Experts of a small language model.
Size: width 192, vocabulary 11791.
Experts: 64 experts in each of 14 layers, 4 picks a token.
Training: a variant of Adam for the experts, 640M tokens, 4825 steps.
Below are experts of layer 5 (counted from 0) of a mixture-of-experts language model. Rows are named router (the router's row for the expert), down (a neuron's output weights, with its number) and show model dimensions 0-191. Each number is 128 + 24 x the weight over its row's rms, rounded and kept within 0 to 255. Numbers have three digits each.
Before each expert's rows: a language model's description of what the expert responds to. This comes from a sample of Wikipedia text that the model never trained on.

# expert 42
What it handles: Sports tables and results
router:123122154090170154146130113169152108166151124157140137123164162122134100107083111126111107125111145106111096147147099152147092144060124146143116124113128132082149117126126104160121152148135127160138085120139150091102118123102176114171152102110122125143114155115129168123088098146147152123155113109114109116115115162112136150128159129149133141105137173129168159124079155162108175123149104108113158109134162125157112170108130144154109115135151130131128147105119125124156110150142118122135109136151147135111111146088100107115149156116102159135071095139132159192110082059139145157
down4:148101128118146068076172139110106140130162074120121166151100108165117157120156123131148128107159163121146117169113131126095144152129146145111127113168160091179128091156160109093134143168158156122125144114059166103088100136148127114184122138115120139168114111106140124076098132137121098102107121133150124132121155147191144142152127165096111174132118136123108127163132128128139106146127131137121128100136118107122146110121142126139108144100117132106138100085109137143132094137115170130102153125148126147122111076150126130126131152156092107124087116138089155126167108082109112143
down5:158110135100145149150148104155117148136149127130127142144095147116164140141109190138161142118135095146094145130154124123111137153115138125123105105114081110131103109109131131094151098101156101126092124154103141132130112174160153137159101089179082132125130135096152095119103163122114105124119097123114109119144132114135101169098130078133083147159098144167094119130142117119114109126129120108129105091160134076123120086079130158110130112125108087112131134094161118115117142096180073109102148197134159160116130145161155127145138144131115117080081129128145143105101123137152151157
down6:122106095129124114129127114153128122118110167124072132133147142162136146135102184137120131148066136148140122137142132115088125108115134124153142106111111152086122142157114126123113164092135114122097149147107134164145118115156131132101061134123137142151126111165121138144151106107141137107112158163126074081141128147117137058158131097164150102094183175140105114100149084116092129076160102111166121122148134096102138167126102108140124101146144148134107148156158147149146108135139086166119107107088135110128132129124102145092162131100092145118102131117099098144104123158117116084
down7:100142158122150091177131113165108121145109159126091116150092172175140100152118142140137112139156121121157115126119146150132119105133093104117143102131141166117113149128156109133102131108113130132107123117101134098169125126125124151093114122126095099133124162110160170107107153115136127181204093154150101150127094125160161118099130098116166171148156113089143124139101117126118139079142103166137123102155158155152141102148114128109165154139123167118118147145126080116158111114110129155109118149093135117153144144102143126072175114139142140107161129097129174138123147126156155193
down8:156149146168119164122144145097135097109124109135144114138153132112172112107163101143112179147117090143146124130097151124134131126151117139111087122152138101122130105113101130093137147107148130118147143151096116168114117114127174093109153179146137104126145139139126120141046143143145060140142111155121139105085160175128145131119058091149131164130124121101101118118137119129144138118145099147101159130117140110116141155098088161139105111140125098124097120087152144152081100136104113171102167106145130149162101152146155135137131121118158124089125099122133116143183141142166096094
down9:138142140154157142158101151129110080129089122132144109119113121160103151131120119173120154123127138120098103122110161137055099162139157158142137159109152146139122102158161118128130134122145090171118115168109128124129126082158161159091127153110129150079155109119128110141125093158138077127119154146155130144101142137085145098074079120127135146117133139152111142112124091145080128147095128095149158170107163151141141119153140146146117146164126128142128109115129123148139165147105158103112119171151146133142100119187118211105128115154138144081155119129095155124129116129121136144
down10:120106176084142113129161091109196118115125129135166111143122135124102098099090140145084155121136101117116119136132150115074132127080156113131163120110141135124139141151129128106114124117155141125142142110145119110127111150116152115122148119129135127128165131089112171131113158188119106125133148146100140112089132147141132131134130083114133106099171133108099120129177096147098134086101139129195122143141145101137100121163121119127094114135129097087139072137109112144166101097123051140132117135127163200131124140095097102155134130103124180122113087095130144146135129110108145131
down11:141187118159119147121106180099146096165125118121070084158123124142147150105102152148130123183161122162141140131099152144138111087160165125104089092150081139104128116171127135107122106132138132113108118151110129117137136112093160131150077142158140106147148149154138086124132124169105132086070101113162099143133093148110116148117089128105105124121105123122113124131138129099125127129082121109108157136094139121123172104082096127101139161112118097122151093127134137121103100143175163136137175149159145120114106129114135171137112113135138120078096103129113107106123092138110109105
down12:132104179126105161169125162116107130140182127125120135100113118155148148116150108158158135093139141152148164112174086118142126146092126139130133118113167158140115166131166164124121114129116104144135139104094129134160153083085141168142171104145105155124122123109157147128114118118124148129139135120142114158126121142103133163144170120141114120129132143150089085108124106128156143191127087132168181137193114145109106087117102129175168068140126136095105124116120136094105109129139091136118135174161127108133165138114123163082124136100125135117129117153108137177136104154128142147
down13:122111113126123123161155117122141105140144147095152153124133112117148130143041133129138103115057146134066154153134099145128095133114178100106105145146094120110130116138109120080091136121116147125126110121141123096127128117138145117119110120116125133146138124130160125095130182185116084126105128106100151150090129161134102099147110067120133151132091126104107136115139066117115099135103123106119120136122142128140136158133152135100119082130147120122163078063106093110119140123147125150108136149154115121119131135126142142048116147085118123109148091125156146154086119113165107126
down14:125183101090111111142107088142155108121135145139123131088133133120163161122157126110143122159143114147086178127127149145120106180160085105119109131190113094149127118120113154100092113124101154102125109145112137094197119115111109132152104114170147148155162147099165108098151156116112126135124130125128140126136099129124092090134148072119117119136117095146131130143149124132143137132089171124136130133129151138107141063102172129117127128105111148178169128120134080120105164089156121143126125171144100142119123159167141135115099164146141116124179137108176114139130116138120088138
down15:124128076168111142051109156100105109097103128149157133128146118129116121114127102131149163138094109110160149119110119135145160113147157133110100136158136114163118122136127155119183147098121108143130144102080168119141102132137098123087109147106093154068132101151143126137137077140130086068133161135143119131125160122138121129118121099100121086117105129125101108112114180123140132111150132174148137138113113089121172172100119161186140139143162171118098131142112148121129132110109125170118120140117152137150111152175130114118149085137168129099122122130142140105159142148129132187
down16:149145103093108162145116122137147145158115145114101138155149145158152110114098118130147128162105146095117119134210128112109154144099121174148113142160127133110101098144120106109126140089128142120173177139159163125114118124091142173115117117092065159088134166133104103131119105088156133148096145118149108121098143118098136102104124169116114121113131110137109121117111118127111118131147125168143114081136164126127112145107138138116112137137129137112114130134163160145117159128080123128123101153142156140135159140139074140102195139110118115200059134136110124171125123136151084132
down17:115140151143101120127144136112108144142122158148138130162161133159094137195130163177177129140103141134159159100099093148155107076154115157127098141132138115133084128125081163135129151121123114156117156122140107136145176107145140138111108125107136124148154140112159066134122151119154132112089147134089110118138143151111111154119086169159173081122149120151162138135105114148116095131183142087122136157127117147130095092082140152177186156132107115111132155142145126128121104102163155093123109099106131111124139108118124177122117108130130160151131148129113105138147145118171162141
down18:140122141166119133081121133099096072131101164108163111106139111130093137095077149104095130153174142169097104120126135111144135090140127121106115155149098156132114095124094116152167107146140156148098138117108121164106114157121119140136114103148117105062098144141139133142146108145109116141113125063101112103121105133090126148109130116153137095124122153093097158133164124134093181145120139142153135169166133137142169131113112136125101118114146150093100117115160146103164114114185166102147106137163168147108111136129175138191112138141108147115143133121139124156159119136137126164
down19:100106144120133168149154155111167132177155125143125135141108145159123110123134161153128115111106142170132116174105132179062089131092153168147129094111139155140140117150108121115120115113145146122145138158112141126172102104132104130167079125121164128134069123101113133138173143128123138112136113143156145116152131144109113105127149100136131144133121120121118113127147118142112143124119078148176124121122158174073144143152162140114148136133131119148145103110089129137165141115138091158151153146168085122083109146108083137063127148094133130098158096168150123176102146140138082126
down20:148147118160134137100118139118115135095082129114111113123096169165115103117121132112092141128138093093145130109144065102144165121134130172137126108145112159190162116129186115111125125123134103093085145090097130149120048162098107132093099122115089124122097099145130110146127108164162128129112112104098113095179170117121130103178140148161090126127114118147124164141130138127109095119122150135122069084159126139114121123136109111144093143121177154120104133162135105132111085143118122104121122098091107084112133135161115148131125150107100157155166134138135144120133122145121122141
down21:096122104154091134093135141153150125115138167120133115129151112144121114133154131116132140122110133181167118107136109105122158106141098122129097118118139117154128117107147072151148147107185147146155140104112149102123086145136129147095134088101114156117144080145147098164117099137116172087140117108096132082125160133130115120158122090124135147096120133173102093163139139127169109140120156149151116164110116093080110101087132114139136116158078096068141129099124120118128147118121175115118145114137140132130124127180134122170090117091103104104169123079109141149179115109096117154
down22:135100134106131126141152136140145141164161148149113107099136106103103111113076122160067122151087103103135099157137137130105122171130096130152139140101142141114164117140114197147126112141094124135113144117089121124151095145121125140158134092098159119113122098153108131147144136134141111124154121175150130153071117138117155114134107108117171129100174155119162140101153143163095114084117124110138149186115161128148070120159110113146111124115114125149133128119089134122110122120104132178110099119123143149124125144099145136069166106074145131109140114149095132106068095126098162103
down23:127116147140170157139146141156135120132090156099136119141099132107155147127116155087101135126131113168150121132152128142140125143138105162127136108150129119113132165089146113119132101151131166141122125170132109187107128124151165135104098140190109143133117113116155110180100154126176123143136083112123128138155168166131124122144144119117138132105081176133158190149139138108189103137116115127178142166126117145104174168111141181147101125124152132130124157102150156141170115107114112161092115156064150170136129141129117125133109167131152111101146125102133152129145106131149179128
down24:120120096162124120162157128104091138114103144118166109140147099146123137141120096143106134147105132127139138103166127154112151130152107109130117129120127117143160137145130161151144128112119140154131140148127103146156099144119101163094156103163117142118112138139151110150106081133169107145146132115108095078119159109102090100143187106116187124097192083163093129126144122161111175106112120144180091155102107155121103135136173117117140162167122092098130090134105077143100139113130150105139139120116141127133136112124158141082144183170151144108118144107102123087113141152126175109
down25:165115122129131120103120117127120148140143119098121146171150167119115119140072141126104108193122169112122160096139107174129140108094147093150160154110102143076132116144177126119159117143131116137138112150127155142130104147128147081147121094112133123107096165137147099126170130171076122113103159113164145112122126173126105109119139101151149147147132086152134131086111118123098107136134134112149090106102131109097076151125101095107086135109160126122104149156118148099130148124171096114125147170135091080149124141156130150101114126101132147100149152124133099136096123127067171122
down26:142115148104148121135143086144140114138134147115074154092143150107139174157138112120146117189102155105110155098122138145145160082129153089164132095124118157160114119138142158166142113163085129131108116114143154112123112122161120132106141082144113144140108091167111120126162142098092134144170102168094116096142106058110164122126109106145157121077128184124162135123116158110099131132131160142153103145134151114127117113170126118120156106110140111140148147156117120128091087105113138125134121101110141106148139090113136152090131124138130163115189151124079118091136158153123140111
down27:115101134129142151153100135135144108126120115121108131097118156115148126107079149175091124149130101131063113113148094117122056119098126151147109109143128152113110095142078131127116151121140131135130126095113115124107163184118153150174070123156103117126118143122111151118150137119130119130118124106148090138107097153138129131126111114151108109142108163153141114116183127143107147132104087119124160129185100091184091103143111134147113134120123169136143079157110114082091112125147094109153157122145142138144140137143124106086115114083091103131123118147125075125078101155115161157
down28:134132102100090129124139098126135099084167090139140153080139092110151104100110155103136132125179170144108139115166055119111134118116136122134113155109160107146125111155148160115152146153103114139138122133128109137145142122157088176111173113130096074115112114123130139111135140142126166155129134138151123123085089127198155120108161148143135104127121129093130130115121115139147191105142120095115123158149101151110114112132137138133147110132127093140123128122117119094142149167123103170098159104149091137107093087110104118172121110143120178108131139121084176093156120104162144128
down29:126110107130160148134133139155103148156129129121115095136167148135119131164134137129168139096141093147166128106127146135097143127117121075093139139107116122137136130122172118109132110142168104127135142096112080107148133123157167110110147116126128101184118136082136086127096157151146155147150094162082108153144169132150096136146138132103108161123148132146149094165118113094096127146153157128178121107116099104091125081126111147135115142074119122093104154117150079102157125074149124081146127154088123151118114173130104102174162134152144109128107086103084130124126160130131146123
down30:129103153118100116138106122116107128147157139116151142131142127119131102067136102151120101128121124105138121084128136131137129103124148100124087150085128114148109167166127112128093159115153101156100129129137109130142144172161107143106134086085146136107137145105161124130131115115128118178156129157194102138122160184175132171094125106116164124132165137152119142173134127104133148142103091153141152201167108122111121161128113114142150127098163119108118137164125090137080139115128167133149119078157118116152152120146192084108144139142116133117100104108117136166160119143098134107
down31:150115141110140124166185132135094191187128157130109106089175139130144118150089165168116118133097135168121102129128150145114100146129147142115159149136161124123120118122113125124134118173115112117152124125148097132163111088100160146111122164127151150152139143093158107067145139105158151114153168127141124086132082132138132119135094146104127144139150152085165126114130094107127106130127113120117158120139219109138152122119107120122147107129149088128156165123128141128120184126097156124133130116120150122098111138114107113081130143089118135178114096120107099135091156088111137129
down32:150093112129134109166148111153123139155119180164132114092143132138093131146099138158101134124083163110088146113124114174138154097125150131134115129088137137137128129159088146134132130152113102141111109136119140089154137115139143146130115097122117124161168150139152119115119100151111133130099124120095149129136073120121088128119156113130123138094113124133106138121171118097128139124148138121160136166146106121083103110120143181073100159146163079110140132100088132097141147096141138121096140111161145071105094145136122146034158114132171126089132103131138126141062128129100136121
down33:117127123106127149131135152101149118143140137126164175128127095132114110141155138138119092092122150149126144130138122148132153117112129110118125178117139149136110166148116110147162124139122121087140132109124120089162142160132079125127132116138155121147096093087135144105153111134141143165134150162135129120140158115139155132170129129148137115162179106129129123131149133116121129121109147111104138187108154143166115133061155091117180127121127134146117113129130083084133136187111122116092153138122144095087076102140150125065109101200129121150145083132139177132121173142193123098
down34:141147153158153107157135166155169146149113129155156129138130139148151099150107165170124125147116143106163119126123125160112125129116145143094118090076133122099121163133120116126116132139116148122112106097104137120133133139116146188083108146136106148166112119115138128130100170118176122137154128140174091120078108152132152157150101126099129155134134148125141065137076121088130139081147099106140130119184158113131162081124131099119176147119133142101100128136113110167126141126127119141128105132089166109143124139094123115075186107076154145173132124109117126125102160149101095138
down35:144085136113113137107135145130153175125118137139144157176153141141094139172131147072132140104086168127139160121135084184194166117127120124124127127094140128121150105137145085148113129142131124125159138107160135139164154119157117123107172138125137132127136149108149141154068157160129109141139126173101081114140156130119127108182145133142175088100121131118134117123131127107131128152106114137129102187085114136114115118088141107112162180127126130116127136118132134099115108140180150140170121127091136090108136127122128135092138126118147150134154145141108107198112172100136162099
down36:134116142133131142171128127103120162116152102145134160092176104143155130174172125133105119203067127103136129097117131102127150112119132105148109115112124133132116125124094135160172083141121113139158130113152136162149116082201110133108130083172133107150129127182154144131123129137118165131115113138139122110154128167135144157138141131099105091115170142141116117135126142173129160152120159135152141147136138156130121108147150128133138113151098122110129108136085152131095117089121170087108142134134108140108156128138168141113158142123190158137147173133133100097115163165120105076
down37:142112087123109175152138133069151132072096108115172121159083115192125128126101129153112126110086149157140155097156137168156152114137162124103088128133124130150135134130115160062129128107122123120135124129137131175143110161142127160145121105143104126080112137154117128120094142136089130128121112130099136082158142105123100118115153137179135144145115118156140128149133110137103132123158128117157141157110137121160105130095106133067104121153089160153104127096140132112138116116143132155136140130104142105125189113141137118091131135199090111081081108102134134108134148103096129112
down38:140082138128137157111141129139141116147153176162125125173126136133110115102109164132082143139061156130112080123123136165107114156113180120143143133119108166113169093146117137116094103139125137101140137176163119115142118120118165079153087108128110143110146092142118084138158114156112133108114104143146146106139110133111114134122102142141092119114116152113125091122132120122137141099100118102147171121110151116087132148153091109129132147155149105135167127121102137145132177117135108134126137155110088144139147129157143167013126104101160126110129144145123165157118143120102095103
down39:134130141104151139136118111091106181146089128109121189146102192159107151154083103154099083130106123141149150096142153135161155144116105150148097113117107125132094149134119100164128110098126167083142134118122143121128133178128117118149113107101153134139148094108136141102153141102158131167134115117098119106152155131122160051133124108142120136160161107117148170116144129113109119145160080092106109147134121159102102133144153162077130107117134153147119117144146082081115076148137179114099115133135137137098121118166131092122132154128145090135116118162129158128121126098128106143
down40:110104118196133111108114149117086154093116128160135105135111165130063159137118066128147145135132107148166140113121154106113181090123111126136125140115141153149105083097112116139116139104142183156130153112087116155085133084117095143132165160125125142138122102152105148124131145098152150128187166151114140109148160151137111094157150166109148113145130149119121116129138097136117116117118109121158123107185152121104155120114142119128112132138125171143139117170091147116137138132095156137153120138120126128157121099137121090173101175127133131133107113148185116121155174152156101152
down41:126116192107107109114128088118166099082113126077145144170129078135114096141196138187112144114154123136138131109134139090134142121121151145136117148106142153089127199142133099133162122093167167104114126150119149122152120101127086113122126111163095099085137109129143128133098122141105107127121114151117097118130169107125133102141105128147102110140114180141105147145164167110124094136126133152123135153136142137120120162145153110164149125154126129121158147136109119117110115113145120144148087099094151194152127124111180088174145144142144145119090117107151132097150117095151137123
down42:127115136124076121133123164120122153085115166126113115093110121133119152196117116181154156124109158107151158123127128138122138153122121147147142126164140121162102117126126097158102108156092140125094075133163129141175123089169099161157098147111118185132134155140100085113118171157131144112124115160135107125163137157129115096107143148145160080117112118155153138146151123086135132149135112128123102135187087128131128093128119126147164142099121136130125145129128136134128090077128100127170115083132163118127119098114133117108179098162092137108151150111097097124177097141131107127
down43:117119165136144129084076120100116098163133106108136141135143126119139149173159129085142155118130156115074118129129134098156158155161057129098117130150114158134162113098158163095161144098119125171081137148105130130172142086144103169138156146134119141144093140162119148164170167115161139125131122100085108129105152149126103155184148142117133103123140119136151164144153142146160156107153125120147144117115142162082129132167168152111149136144108145165112132112113154102121149133140113129116095090121148145157128138139184175143118110106138117107152167129135106100129140124121117120
down44:129124090146160131129154144124150153166094091160088134160097157123167120101109147153150122127118161142145120092142111133128120100141115131141156142097104169149117133105161131143140099090124102093128128086127084102092091134122111137134128099118117126139129122144133136145129138088102085141179086153140138124124145109105189128120130147136101090148139106108134110084109134118089119120101101071099081100152148095157101132132085106136137119059134115156121127125131129132068061157115129096151114122102128148161144142113127133104128140144134145134139106112142112120149136171182089142
down45:140117120158123134100087106138091153137095154136113117176151119126103103153161126106164125110130124124139133144128123154129129128133100144176163134148108137119115102147117152113110149104079161112130117180184074135142155110163146148090118094148109093089130138173150119125129126152134151149104171136136057101117132127098118173103130138150118099090144116119151127134123120106123148165113094141094100154104136147116076169141144145157115137171155119106175113149148141136167109109100079132132163095105131100144140110100144130149135142091147150132145114142147115090128125096150161084
down46:079153118142109124141106139130136111138089131130135145100115168195142103174119114149125150142087095126114108104116157139111153140137092108105151151129133129133107125112086059115128096143133100142175111118139131148147117134088125108141093117133089124136140164123131142118135172112104168172129148111131162146174113139107100125121145162159093140136180105144151152147107120121127129076135152123131099103186119126153119098147106126120174147127083147128118098088104176153086120133115108124131143101107148160151153145109099128091138161137092103128120129088094150149099132099155113154
down47:122149149099125145123112118112120131143095131127128126122137162136132117158111156162119146133091135133149157117127132146121088147142151129144148143184135110090128114158118128110125175151131168132144084163171107129169120127137121122114111124162092135126119179113144094098133167130127127169114171145162146115147087105120137091159102134118132087083130106139147119099165103110095111137120104121121125116154176144126144120150124105104163153104134102120149119116117168157134164114118136159144117106103134120125181133129104138038143148115132109131077156138126071184068150144087126130
down48:148146119120109136158122137094120089139096126096123133108081127135173129152125127144132120133129163090127143092109143060137067152112144132133143129142144139147096211111161145164137119102138128186148129106118139107102148166137131114123113149113121177102148128099126133109147128107167067143135104109156102165137113155147142134112137101136104160145102114162120130140134163134121128159168095123124120171169117099163122140113137082143113114124137129161145106129134092138061094145127131101090114094118156140152114151151124135139126113168135111131107116135165134129123087166178127140
down49:120098134109091139156165089117183115096139129116136133123126146114079118107085169120115149116138094120142097145100117111100118098142164150154127059132123106107129166113125129130151124117151095132131141115125109081139117131107133089144111131156121104122173131102111143114076177123117105133138102137121169140155112118169103115102122110117109137101095122141111152153141102155159130105149132151153132143157119125122126098154121151142079165148104080153150150103103147143124143117178080145123131134118172191118112123139136118179151136147102150084136128080096149146181121105147129143
down50:145130134072142123135162142109153110159131128111118115193085128122145106099114119145106124130119135158133153137138122168141166123141133151118137164119123160119158125152133126111155127140185087124112103101151129149136140171150120087144101068138131106119141145092117106111159137208127131180076137101146150170145122137107127089116122164143123130129067148156138123137130095108121111130123130135081142141152125098146108096101146155091114187118132115148137148080140127176191125132140120151108139115143131112155117172116121146084147117134127130096154123131088134143111105136142147116
down51:114098133129130132130120127118121105142079137104117133078177092160106120122141147138133133143114118164137171097140126133091178135129106146095131144139138155188140154127130133125191128114118110099140132138155151089153125134101103155152097108127144094128129126131140105098153157128086128152064153128106123129064096140115136120174131131130108132150157110175153135137121154113131150159155166099165100161113112117126078140138152158115138111140115104125173139117100105176088124147145158155118073112092132083082124116138142094098145109112135138109148150093153161119144130100133125121
down52:150086089090119111139172096143146193134105148145113087089163117128132115118081157098093123133096127169106085148152123098127137144103167172128124158089139094074113100133104134093124136136155114075112146100128073141102119127147144140171114165145117096148104105095098128119142110127135163120149115122108127089138091126092150147144159141132098105111129133104139108114139140149098164114115124144147135130121168120119091137157163122130103130128134131147136106145132127115147121097138072093135170140103153137138110148158074122075111134109115104138113123118156087105099130147143138135
down53:136130151085077111144149140133147128119160144116113134163144073118132147141156133140150188173151095159087143117116112106132132130151121105117082130164148131138087164124149136101130129120145108109102100116083135137147143152151117129124130146149068129146167151137132098131150071152114106097099095127129125142124094118129100126138148143145085131161156141165115134129118122121135068183123134133144104104130107145096119146113143130142123154151167136102134104127201112153101133120139092123156144158158134126110135123118144147140136084141085102090123128110172080088146096159145133096
down54:126089115136119106148157107137090144137101161122095121128108121157142164167109135138147122128106140152133140079126163142112136111106149138157143121136161123129107119120104122159094167153127135145110092199156121116167140092137088171118154082149135146113148150145139135069096108080100130159186141156119154151168091091122137136132138131136173124111148119152135137127121166120106134149167098149133094112127114120083119096127125124142110108146127121139192181138071141122156091104088098126147123092106124114155130111128129108122143124143121121119139109179103154145095145119114160115
down55:164141112135155159155098095147157139108144117159138126169162144114127122135116141197138112106133149070075138122137117124138151084140148150147154165089111119120136111139132185158133132119121134138142142117097142144118153150123133156113129179148076163136117100103145108149102108091093131098103180125169060144124102170119120139142122104153164153117136123092152123157105152155068116102129115127128121180128150107149161135142115144163140092129153137125154098135083130116103118107130165119126114154135145137136142084139159155124140119132123143170138121104136140148145178141143109105
down56:145068097122111124166136122120130117113120154190111126111106106128105146158125148151118158122059104166122114124136166169122140155107116115126164104142140143088098118120102133163121078175124144150110128153105114114188091147140153113127123121117086122143155133138095184128120124125133143090138113138104131133100080140125121151135150125135125097098188142127130146128159141134135156097097095120143125131136132103122127150161133128147100101097188124148134121138127164145110071106111110126154144113116137112109093102109113116029141145109150131116125162100138127139122140122131092125
down57:149111106114149117137121133145115144128181152128134139122096138157120160095135175131143138142067122119119146109099138151138070164099124144135113130139138165137107101165122118111144157124095144083147124115157097112115133131154116149129123126147131132101098152107111156142135109090116100089133095161122136138131128120151125146141138173144159112105142152143110159098192105108085075132075139154135091157116155154167135112107108130140134154079106109120112126138157149125123098103116134146138144155131136087126111116089066130057144139138076146152142111148126102165104136104133170157
down58:127098125102152184132176129135186121108126158142128114091169099106113115138130099121132133141134091135089174124130075114128163151138121158091123123137122099116081188136129106137132138147124121114137147105121169089092113111110139126107166110145134100116139137142102174158082132145088123128139141116117085108149091134102132129143122121139145085163113136145144182121126085122119133171150134104131146137152152133100135128130112142133105071142164097121151168105193115108128128148157086108102129113137155138127121110101116096145115149108150113103150105078151139117103106089113167120
down59:135139125100183148169128097162165139134142108109096137157114123177144087124126150133165122139122127117122121111174144127106077090117113131134140101138114104111072143100113120110162163102116106094171111125161131104150127146152117117133143135136151125125122138080085125127096170108124167120152080121130134115133132067180143135141126144149146145110138155114134167154156103135090117039152114131118119127127176153172136155101130103116127165125117131111173150084120148130135109129131136146149108120134142138122100106116103120114142156151106121140148088127161125138094164079098125131
down60:133118127139114142178168139131113111147127147157117105121143103120096125112105159148085109135091119111123116191150134123143149161125137140188111162106144123095156122153115193141115137134109150114108133108100142132130107127139130083145119081123147112098132118147163155152136148147140092125118125168171110141108149134096138105108141110133170131107162153114163149106145141147099110079150097124090133175126124144112089138155150128152130121118136077150122131128082130137140124134116115175098093120116118109136142131125160173055151107084144141100172111137085142132081091148129151129
down61:142153110098165136120092086113151089129086090139130171093129144149160088097084119125097171092099177108100109087123098124137137137147106105117103141131139098141109125103092151116142142119148102139153152117153118189103124109114149155101165091179135127098120128100144130132133108188130109169132130098136114123078113120136125114149127120136163128143126171101088158127134160150157159124123121121134178129079161129109130138157172141123103079147118119153162135152132147104128166155142098158139118105133110123134117083150131150119115132091145154154129121134122160134130137140117147171
down62:101146119146133140083103111096140148172119153109172171084144133119099101153145127157130071124103099160119115152094157168131087124092135143131135148132117133107124118161110139149157099145138140099131144154101104121175135140113116112145146121132134135125127081101159119092168139149152135123055141136123141118131191120088075124132121125158131126107162168147136119135149145096124108105117098108163075163133096145153122139136083087094132138095168102125119117109109132117129149145120156105106119156140118136171147106131138162120141164116150153092122090102150134161143135109170118122
down63:159117163078105164136131150161157174136108129110122155093104108101127124116116178128111091169064145134109096105107118125125134104158145111148116119125126152143133142121142111128132142097127098141133165124112155079160121147143169142143155094148087141156101154090126126156118154153143104130102095122120147099130162116106132149129126110128105091134117168132141115103137118146160127135113122147139110096136128132115101163084113128117113121146133104136150112123135084115129140071212128096122161123132127142098147146111147182046159123112168100130113108133135123134095151165157110132
down64:156079118105113120135144122119087136160097138103101122107129156112129141140064152140125139167053140146144125133159087110071145153143112131163160144106125114128114120150115118109141119115089101129135176125132124170101146128136115182119178153116126180120119164135161114128134135133154155088130157149132134077097119129124143101151118172081153098145185150145131131119159117135115078119146134161109129121121165120110145142144136141143129145119139132122136111139150141145124155121118139132117130155118127082138119160124143134091165119101120135144099142110127085169073136144099198120
down65:118124117110169122154143152116151109137116157154161128129120108163119099133142165134114153120113148174112108094136113132117143092123142128115145164144165089139127145176131053114152148103120119080121139095118127110125138160095052139139154142182117140150110141126128126083120148123169094143092134132074109123095095130117157117141146144194100099161131106101121126138148114159139145131138105115152126094131159128147121116137134137161141124109128119120151107131119120113103091144116076086133154195119171102102131148153116085135159108131151126095103109125143093155137152125132164136
down66:150113112078111128074120092144103105134135153130126113109105100132118153059076143145078144138081098107091132108140130121084135084127110137187093171140133093108091151157113166119162121166132122121108152168110154163157093150138133120156148144169093126140146110152156132131123132151135105103136155126161105147105122104155131120128098071147151125124154155110148124110154110155131161135136128111126097112104117112121115184125102134147110114089123117116115139153137138103173140099126118127138087123092116155121149141152118096113139092082128153096128150157115143153101115131110163138
down67:122155097134139133064106148092135120086107090174087132141080111141126129142172120117160147098150135170158156133119170116124145136125134165140134140130129112141183101113144118104139140145122131117110111147083127139089121084158077151126134131110085162109143095150124095142156161144127111120108114146139114110124170120131113152165107141108173088165131137146137147124132144102118121154089148102118131133150127116101156118127138123176106160129133128107137120116129093134109163097143175102138098138147110114068105099150139153164108120180091106112156159165122138083143133103118107154
down68:138144112134121152148098134178124126115149116121122088125118133152137089122092148157106093112066125118126095159116121152122102144115135180140151168073139155143148119142117133123112150113070144128153125136157143118078135149133145079146153130089113123088123120133148156116102113134082113121131141098151112092143120152102112116115147113140115128123091139155128148128113114096120120128103120153115132112071125133168141122107143154116077146151177107067154109140170104129117134078122120192148121133103147127152139146109119104098190095145099138133112131126123130167120085074150146126
down69:109119141094136164113108127101144123099129139103150174119176152122118132111139176133108180170106117149126138131129143170117120085124103090106097118158141082135121082085123093133154113116132134095119117134125100103133158143165096143118108141211105089116148132092163118118131118130109099135087151127103140125114132115134108060085117121137133130085136107097110132131169119135134134116124114166152129112118131169130103125164157148084147123134154133136124122063146118103106114076144111105177136128148121105123089128116129143115137134117158086102127132109125111103117153114185147119
down70:184096102067165104099174107174084144186116149141103147139139125129126122134161151123139085148101123137091142120130161153095147119107109109141141134111141099098106129133116135093159100142121132143149131147136159109152137120165121121122144080120095098142116137139136091104108089149133123125123142134130148128098109098169130102126165117127115125128163095126135143105076082161091078128157150134107084105112131123127103135116093161125158114129125113121105149143148096111173141129137120101141119157137127100075108157093130179100126149109119145175140148096146154178102138112119148135
down71:114145098158101131124140132072096108109144116084160159163140134145100099122139125132142135136125172137121133158117137149117145169067134148143129119166136173151128123162107089112147176125124135112141114137083158130110119131109090144129150120130106101134139149118103120153140097145131142117100061150141077115142170152135172178171148134120088105114121116139142094082124104101121156131109129126135088108147126104138108123118102126136135162124136090076114116104097129087120110135166136115121125154118173110155114080144119135138130114078113118114148152135101162135160078154124143182
down72:134131130135087112093118129159154137093096173127127137153146093163136168114130142124159156128135115122136163098118117168156096100142096157180154103141132120126096092167137116141131125158136116130106105113136138142146126117162108143069136134115112137091123147150139128135081164124101141111102173154107087112141122136125086140132120148144116116083104099132098137125133124126139136187125103122086111186156107139129096106113181153100104137159118078180146128160158158102125096102135120132185155120127133092154135089141143113111138113113110150117165133169121125153150141093147160104
down73:142143174133117150130129110165151114156181140133110090113126139188167126152142166141123147103147108134099065129118124091171141103139104140095111104144156152124134090104128124113111169094129160122112118127112161124143148135138111145091143157126145157127114125137144128152119119119163139089122131084098116130129137122122174123151124176121148087108144143092111133130134157143088117069127121176120111135159124172098092144114137110128172144156143153127165069128110121138121102140156135099150138084174130195172146128127146113120128139129104125146130095115156099127109145087109107114
down74:157083147144153144163116128116169148184155161130113134127127150126132104117073154165158133141065119110145101125087151164131122141125131158147126149099125133133156128122157114130093148105147100104086110144148126108127115152130133134125112085121151133101128167144142080125160133131100128116120152134109128161128077121114120107090145149144097110144098142128092129128134124092089149147141157125156152125116153127098117152169100115074151159160152141156138149113137132145129160132186120133115132133136173086136150206143117115069129118098136122137126088138144080136099107087122122117
down75:112173151107132094134123086125145106150127154112113174101072131152166054142116146150117152151117133089119110113150118099167158142097119135147138114155146119094134129119140131130123158133122129168143087133128133156101125108145119082180173117155138103117111165113135125098148123096133129184128128121137130130152113127171140145125110137149117118135155114137143170138099106100075158126162070128114164097168125156135147137160113161099132127130122131119129121144078099102122128137135081140127113130123186114159158132110132172106172148126139105175118144151148115151074144132140110142
down76:142170102151116081054064120175092129097143139103108108169115128169129150160111131108127156094123102145114153106101116144093096142146105142146145134142124111145126131114084103102173127118141151109126156134131089142130120142158157150128110130147125120089149154168055079117133097122144124124101142151113137108122153155130099105117109100123174092163150117158120109131142082109120122169120153100122115117148130092110097130134109145115148131126148112095126161137149157156141155097100168142137092123108156146149149101156145131160141160118156122153135140114132155076151129139115101121